Experts of a small language model: 48 experts in each of 11 layers, 268M tokens.
Below are experts of layer 5 (counted from 0) of a mixture-of-experts language model. Rows are named router (the router's row for the expert), down (a neuron's output weights, with its number) and show model dimensions 0-159. Each number is 128 + 32 x the weight over its row's rms, rounded and kept within 0 to 255. Numbers have three digits each.
After each expert's rows: "comes before" lists some tokens at least twice as common just after its tokens as in all text. This comes from a sample of Wikipedia text that the model never trained on. Tokens count by the router's weight.

# expert 23
router:108143237148141145132124076096138147133158112110100135148146117153149144141157175109098092169140060099145107129150125137078132104160155116190143166131085149200124179118129148143137121146118169088089084162119092119173117126076098126117149180092133107149187193131124150115156104161154148160177136170081173142173074135154108138193097147118147145133144088112130094063129086114126152156101118114082179108148149071187135115171154142128080070138164144088158141117126111115139151129238126
down0:141109178088139142115148118137105166123109170116148155109141127111140171133144099144102148120193102100158148106122099159177168108113091072160032165098143175155120099125218095164123155104127117127045131116151095115136106143025085212129102098163141190149066173089160165096129149091129103194117118134178135103091170132136150131134121132120107098161135156142118141125167124138128170178084176124106077104129118090141131084094142169136098078109160175089125114143120182171153136137114106
comes before: " the", " to", " by", " in", " a", " on"

# expert 0
router:097116098144153120114163113068110175130142102089143119195106094149135090168106118072129103162181062136111184083154085138096134094099120143135150144127166120203118149143094065136154112138142131047098148146099161189166138154139150045171140107137148100134131156115091119124126135164107132174153077123081177126093169151100131150155109096128150132177125106165146091127150072160142104143170144119151139132155124077223182073120141096180121095143184132128099157134121072140152116063131169
down0:100127132107145130134111157108126174177005135141178101121180137123097140094102138185149093097129112132147104094112119148135162149196104078162022114134112123169180087139141132149061128115175085114130164114127108105165074125066133097086116072143121114177135122086154105162123123087119109155160145109172119133148145097126155166144148101134062129149094175128130139103164127145077174140111136164130072136138097109103130089101129194137082103137135155111182091151149216132131082114104106
comes before: " the", " a", " his", " its", " this", " their"

# expert 29
router:178124145157131149082087102118117145107153128147108091146137131142118102100142140111097119141157133049109137111158087053088119023169151091156141160173138151172130123045107154157168196107139166159139124138117104129184174130129231108186158148158136106139120162078121131110131107119088134180127083118114111103120176150138164161167151092084167163143127041150115155120109112101155137132097142127128140148130151127137144212126149096094140103122139116156144150178049110142177132075154128
down0:108095127128086159107155106079089152097099162172165076142130063122082157109100144146104157128130124108173110055180166188099120107132155080177086155110177084154136107164108111173141083103166121113107128106138112102164090138114139120095121104091091192131108155078147156127127134156092094075178183208175107157106157166111192169128132127092120083109138113169138202122158089154062119165117115120099124092180132120111152117086100145107116083128126118085075097163099147169136154181111134
comes before: "0", "9", "2", "1", " |", "8"

# expert 18
router:061156152135080146121164105110095160110113123087059086126115096135131077113105143134050128153145091130165124119172106097076121126118123162113093103125144077125126153158137124165123155086142139167136164144140132214127079153093121092158174153107180123122109100169097150116162106160117087152154135159117219072130125105158145121216101175155153135131117081167060088091102134151150176143083105075104146139127164089091128122135202083125163173117171163088150182153101141147120121129126177
down0:124106138110160118124080168134144164121080154117142088145177163094077127076077160173157174119141096131162155078145114189142123173160091095162044126151134148176134077195192112192138160090140117127142109136126161049149112140071152135126111097119154153157105115045151137123092102114099145169172130122142061160124192140099163147181121134135180116152107166126132108118158147150103090125123143150099123110193028120115147088103091136157085089118155090135125137133104150153130136156154106
comes before: " ", " \"", " States", " —", " Republican", " W"

# expert 40
router:182112102144104169098059091151157151122116090101117137158147153150167097170118129049140132220182070134124129112165118135049113114105136122159110090119126149144129097120164180154157133165122142114068086194152139155185129132114155038178119147127187132134132207160111158094125143159114180154128132128075146093116164132118128216134113153136152155151108116109086099136103120128140152113177173132142152095154105100129176182153123136112126138098164137146126164157068048161132113110136135
down0:127106114162121157159147149116156173182077191137156108084143160124095136155109146124122124104162108131098137106159148139162151129148109018190084117102178125153146107174160099176170120106136117115075141046105122113113092119095133109080133129112148197170040129070118115108115141074084116142165129142150150145077184116153175142102174081156100151149126112155080130106166092128077134159097132135128107097124141137172111116058140189117095073154085149115133092128124183167166109119098095
comes before: "|", " the", " a", " his", "|---|---|---|---|", "|---|---|---|---|---|"

# expert 12
router:163178158135158113133136144118108119100111138115131076090079133146147123122095133132111146165182131096102114127162141098140210090176171104135132092158134109186131219091129089154129144124125047085132159110058160126152106150123115104117163140091166121117129160139100140130155118149155129196148106183150128155153157116142140103152062088099140146141163114158158107077088122088152147127143176139111170158120185030141168139181183053067114122084111155149133166105140075166117183116150108
down0:138146164122151130146120111094163148146072150129179146110165138168087199099096087092084146102157077140151160060153127165185156129110131087160070148078157139179135091153168116130145138178137091117108155110132144066161123144067189126099121093138128181131088100104127138097102062101092127151121145110136110154049183156137177181105170125144092136124137122132073144125161128115111201150091102129070067120124101143139137083087119152112075092138087120123130067162115182139146148141159073
comes before: ",", " and", " of", "ic", " in", "is"

# expert 25
router:140134145105098129141139130118119147144118098097137106210136060110147114135119179116155101132183134065138182210153104097038142097152188140091113101147110127136127134078111066141168162119164156109107115167068067145131084152114128142156157168084112047132085126144049124127157108102094159204145133079085176152102090141102190162148069136134134158148114135097092100118066123076131101144150160132091131174120130104111142126186161127144135095122128157167177136151106126151148140105142116
down0:118112127141145135115123113130125143130080130141171089138173088126058211096121177136108145162166141161186141063144081194098143137194120098140104109100156116143122079148177112164104160163132108166123141086154149074144117180029152117117110096120156218188108115083108153116092105129104123144142127151122133132087149114144180150155141092152107166165113103166073197095165082113118106130099137166133126098160064136176093089104127161118062145154138117093178094121145137141146133135111083
comes before: ",", ".", " in", " and", " of", "ing"

# expert 9
router:104152112137102163120112115127115165131105104140075148159153140147121053133127138063132162128205067126189133141138109132123128107140170119131136118155149163145076142058128092192160167134119114069153146212152135156155152090072210104168173099150116149146162126104106098176163050134085122148157129132126185134164143139157198159204125139129098167123165097203127108127111100106139116155195195152095127129135139116171172132121145123170155133063107122121124108111122121136144081115124107
down0:105131130116124095117118141132154138054107166126138149165151142075106129147053100159154104110113081146084180049137142138144165150140089115134116150091205080173139097144137142150093156083146096120124142120123115164171099183057129147119077128147156133130100155060127132097120133143111117178150155155127122122144162156078170124172148074121147144134139151133082201171151092082111077150093137145106100084147051154149104137094147125089119094164118189082092089180088152155127107107068065
comes before: "\n", "==", "The", "In", "-", "==="

# expert 7
router:071122181151092127132184115096062128099149106134064159151073080163099144129083129104069120155147118068136131161169118088054131122152124120094093089138090089139114139146107108189157202126123142154123134130174147200149164164110109088135169146095170120116097132123104099113115137156103114140166135155088133089182160104147142163168134148137137169126124134174069118153120116178174188180109116105136146157159180118197159144123178067148132164127188185119097173178110123135153117114105164
down0:129110143093096149144138133104111144095094135150097087131149095136087134108074140135123147094148106151195092118128123163071161136136075093146116120054159165183174140192149128214128147169146074102136124135158091105144099135061132114069129154134096233153081129059115179099099167123115124156157088084134161123082169118146130144123159079147135152134150118107095155132204111121094127156180140085127117026126110115102135082088112172120086110108163134108144142119179115122160135137125101
comes before: " ", "\n", " \"", " —", " MF", " +"

# expert 46
router:137136182163148188069141135175084119119082115097101125141148108221155142155137188102095096169148087114175111164139043144120137067089117113164140092137122099146098154055169099148160136149128133146102147158098079109126127163127137045145097131140164151151119180125136099162128121102132113148101109119127108136166196160165131158143064133177122133174177091102084132145091130052171150164143128131154168178190086099135098149146153141117110121133146124078153154134152079183164089112137133
down0:109092140112082147129132081113127131123151158167146112139106123127089174098104179075118165149166119137158133080114105129111108145188067090149104141088169104167114121184200092167141143159124089140102135100104121070106085142026120130081140112150157198141132156043111129083131115114098132115188115125116058132098136132121125142117108128133122137085179122166099156092201093105094090155130165103160099065129094089133105121098128175100111132130183113080138174109121164147181099088066113
comes before: ",", ")", "8", "4", "5", "6"

# expert 32
router:126199177100134147131089118111127144118161132104124118171125091158104129135146133115137096183085074051125160156168110106125149111119161136115092138111121099115119157107088078150176113159141159123155117175085145152174135135143196081107108161135155113155174154126147136104120148118087122126145083117091176140144113101115199176109067147111115167132153129087116093102165150148090178148183105078110129103165120114133091197240114089112135196087190153103144124150151095151155139109214170
down0:067114121085148148097126096122074166147070118127139124140148156093094162109131145110120149154192096111177138070088141142083134114146097109138099162114186069166147130177147139156147154168152131164099130113157102080135135159077116190102108132173162165157118113103104165125149110147117132149201191152084149111087210194129140141121111079153120144092162114165125122127139116107120089191131163153089119067144092182155113131115078099119085117132187127092138129182078172128156126095050087
comes before: " a", " the", " not", " in", " also", " an"

# expert 10
router:203138118119125152154155111099149138069104129103116088068082095146141115151081171106148139197100112071189165118127123100101134069126172108152178060119099162181117132180141105173143180070101043118117135111066107100152162182108163107130137132128161128134172152124136094146111102101107162102143092128139155165207117111071189126171119118149129124171131071136124108115086140123104158139176126156106167176128133110184101109132131120054087118143084097085148151150121129147147124105178158
down0:121148146141113121105112134116164156142104170100170081151211113110091150120064151115104138127166064136167166076145092166143159106193120084204043138095166103126148124172153107133074135139131147164091131115145128047103076166097154170107135145158156191181150137097105122115098095170133127155163119118177154128094198191126138142109099123138128121126151118112152170107167092145105123148106112086105079103154076125161110097093077119097129122142140157043141106148157122130153140079133068
comes before: " by", " a", " in", " to", ":", " as"

# expert 41
router:119158138051137201079115087145139168096116118128108129113173171175118133100076174134102125125146171057195132153157143151072134090154160141152124172135102149183107111102166092166114141146164103100151149158089106118179169103099150064068143066093147067125151122156155101135148126103078106191197121129140178107144126147118160177149144111166118139107136118190095087118107122081140136159174157090092153166122126127155183137119130120211120108118147142097176118177129136186126111135132160
down0:103101143121175167100154089105135196125078175115145080110118103117088174125121155132157152142140124151167158072178120167152144141101103082148081140070210089107135097221156176134173143135098128153120110117130085120105137144053140152122133095175123176164099129063102123065127085108100088139131186106122098096105165089123110113103136133139148155155139146124106184091148081150141082188176118133080081111160082115135128114096124141133119114109194181092171102142104154151187124141087114
comes before: "0", "1", " the", "2", "9", "8"

# expert 45
router:136115120117110210114133091123090154118131100151097098102133108128172104125111139058109103103173085068108137175149059092056161091107198086139088193142105149187086157116131165175165136092130058095132126156166080106162127128081240123153123109114165133189132153081122118148151082161129092133171111149140128179149149108136167154149145158114126164120102101138081091108102147103088157122136181129104119146118120147135110158131094082081142085156111163154097148158133105167172124090150118
down0:094091164157120141081146128071105194140107161135127156115095145145122137128087146104122132144139080100193097101109124144103136120102098073154058145157130158197109105143146136176148154162074091150118132130083111151199096146110126158076111084092090168132098141090076199130159129116093131125146168177136109093102128176093197130110198142158117118155134151148106148108160093160111154117140151147149071094134046097153081100086117227078113115115127123138135114182137176137180133127102115
comes before: "0", "1", "2", "9", "8", "th"

# expert 31
router:163145126133137097127094086159016178113131109119100078131168120150097119147087100109061116170153130084161122141202113105098155099115160139125110157214119184138125152095123142152165176126106131114097138120044146136144135181155126113130109126104160108154120134095114111156151137102064076136131109113127114171087092081123160150139070145151190223104147122115138118098108124139135120127125126132123103155174134111165128212165164150145119075048131107133093155136066112148179126127131176
down0:082110108101183170139117092127123173071061135151159085143155084120093151071077146135104096070127105108118137080161108189102167093152141075174050146121181123152134127138155066156108158140091102124100097121133128116152101204106123131086119132109121192197095152088127145136130131124089094151168158150138129142087207126199152171112118089130093085088141127126080144137154119126115133168147138094128148103105077138129085117122142151059111158142187152084114128162088199151117132115139115
comes before: "1", "2", "W", "N", "S", "E"

# expert 14
router:137141171092139160139145110089145167120091126114156135122148089173064100221145121106109080155159091137174111131158126136120142114162141111150126141148158116166072150116106126103151133038136071125116136163102150179176064113150118080116122116156165099141119136155142121135166110101149149113175110170119126125135146145139117145138128174089171148178144081071089100089122097151163195117060140094099179163133150148240176148179146149138102092116155191164152159122127102164099077096176141
down0:159105129149099159117135097073098195106113106088128095130148168125152155113046114169200137135146091122102077085147091156180105146087118088128055084071093130184123079114155134200116150099147137167091157103138127099103100131081161188099079154141107165158122162103105129131124088088123135073154155133124130119080174108157156138129153123153132108162128134109120173130207114108063132161098111146131105095148045164121114096089178133148111106152156125046128152148100141153154166166111119
comes before: " |", " of", " Party", " election", " for", " Minister"

# expert 34
router:117144166126141220075194086138094091134090117090096081099140149199129113102159162117098145228164121106155126119134158064137134080167152125134113071167106074150111144094168114107143140043163130139119189164140061160150111150164168121139151106126163099153101163113073119132159050144125134156100092141100112144144160144139117163149117116119119157164133082183121121149108120116107192135128125155143167167105122111112129121151167104133148107083151157076142132202135083160149111090165165
down0:136126127098132136095132105115151112123073150152152114161133167137062228082093136100158159122158079127153133077125116149146098143168082119145090126039197105187130104164146087175147138148110096138136140096095134076088089147070127137071091103171134194155114089069121117121116134109097135129171110126105094125095172185156156154132127103118116100070126135157129158098200118136103096158113159116132097082119070141116125083124159191129121146124142148087137143101129176191179108098058122
comes before: " |", "–", ")", ",", ".", " ("

# expert 35
router:132144147094131160121146127155112176132109096104092031133132115138150152133130148147102146138141122090127157134148132144101129088186142077129078168140166134144138150134174085125184090120161137112131193127121114112176097144135126134168143168112109029157159166191141161111130076111114156123181118154121153157092128114149128178082127087176204170145076119159106105135124066153114120139115127113100225154156175052134101157128103105096124161080132119170125159149122027152170099100128120
down0:144115122137127145114152184115134204098048104110113093155147099121151168143041144162160155078121111111137147131144126185134138127102070106175030104118193155154112124186118095168142129159142109197126152126119093097139136205121096109095171109168150214149060130107112147126196112093087147131137150128116134103152173154121140171131134145114130133113142167168130166094148075124127128208166114112133088085130089143158096140128135153063082141059122129102119102137115142148145113160129119
comes before: "\n", " The", " In", " He", " It", "s"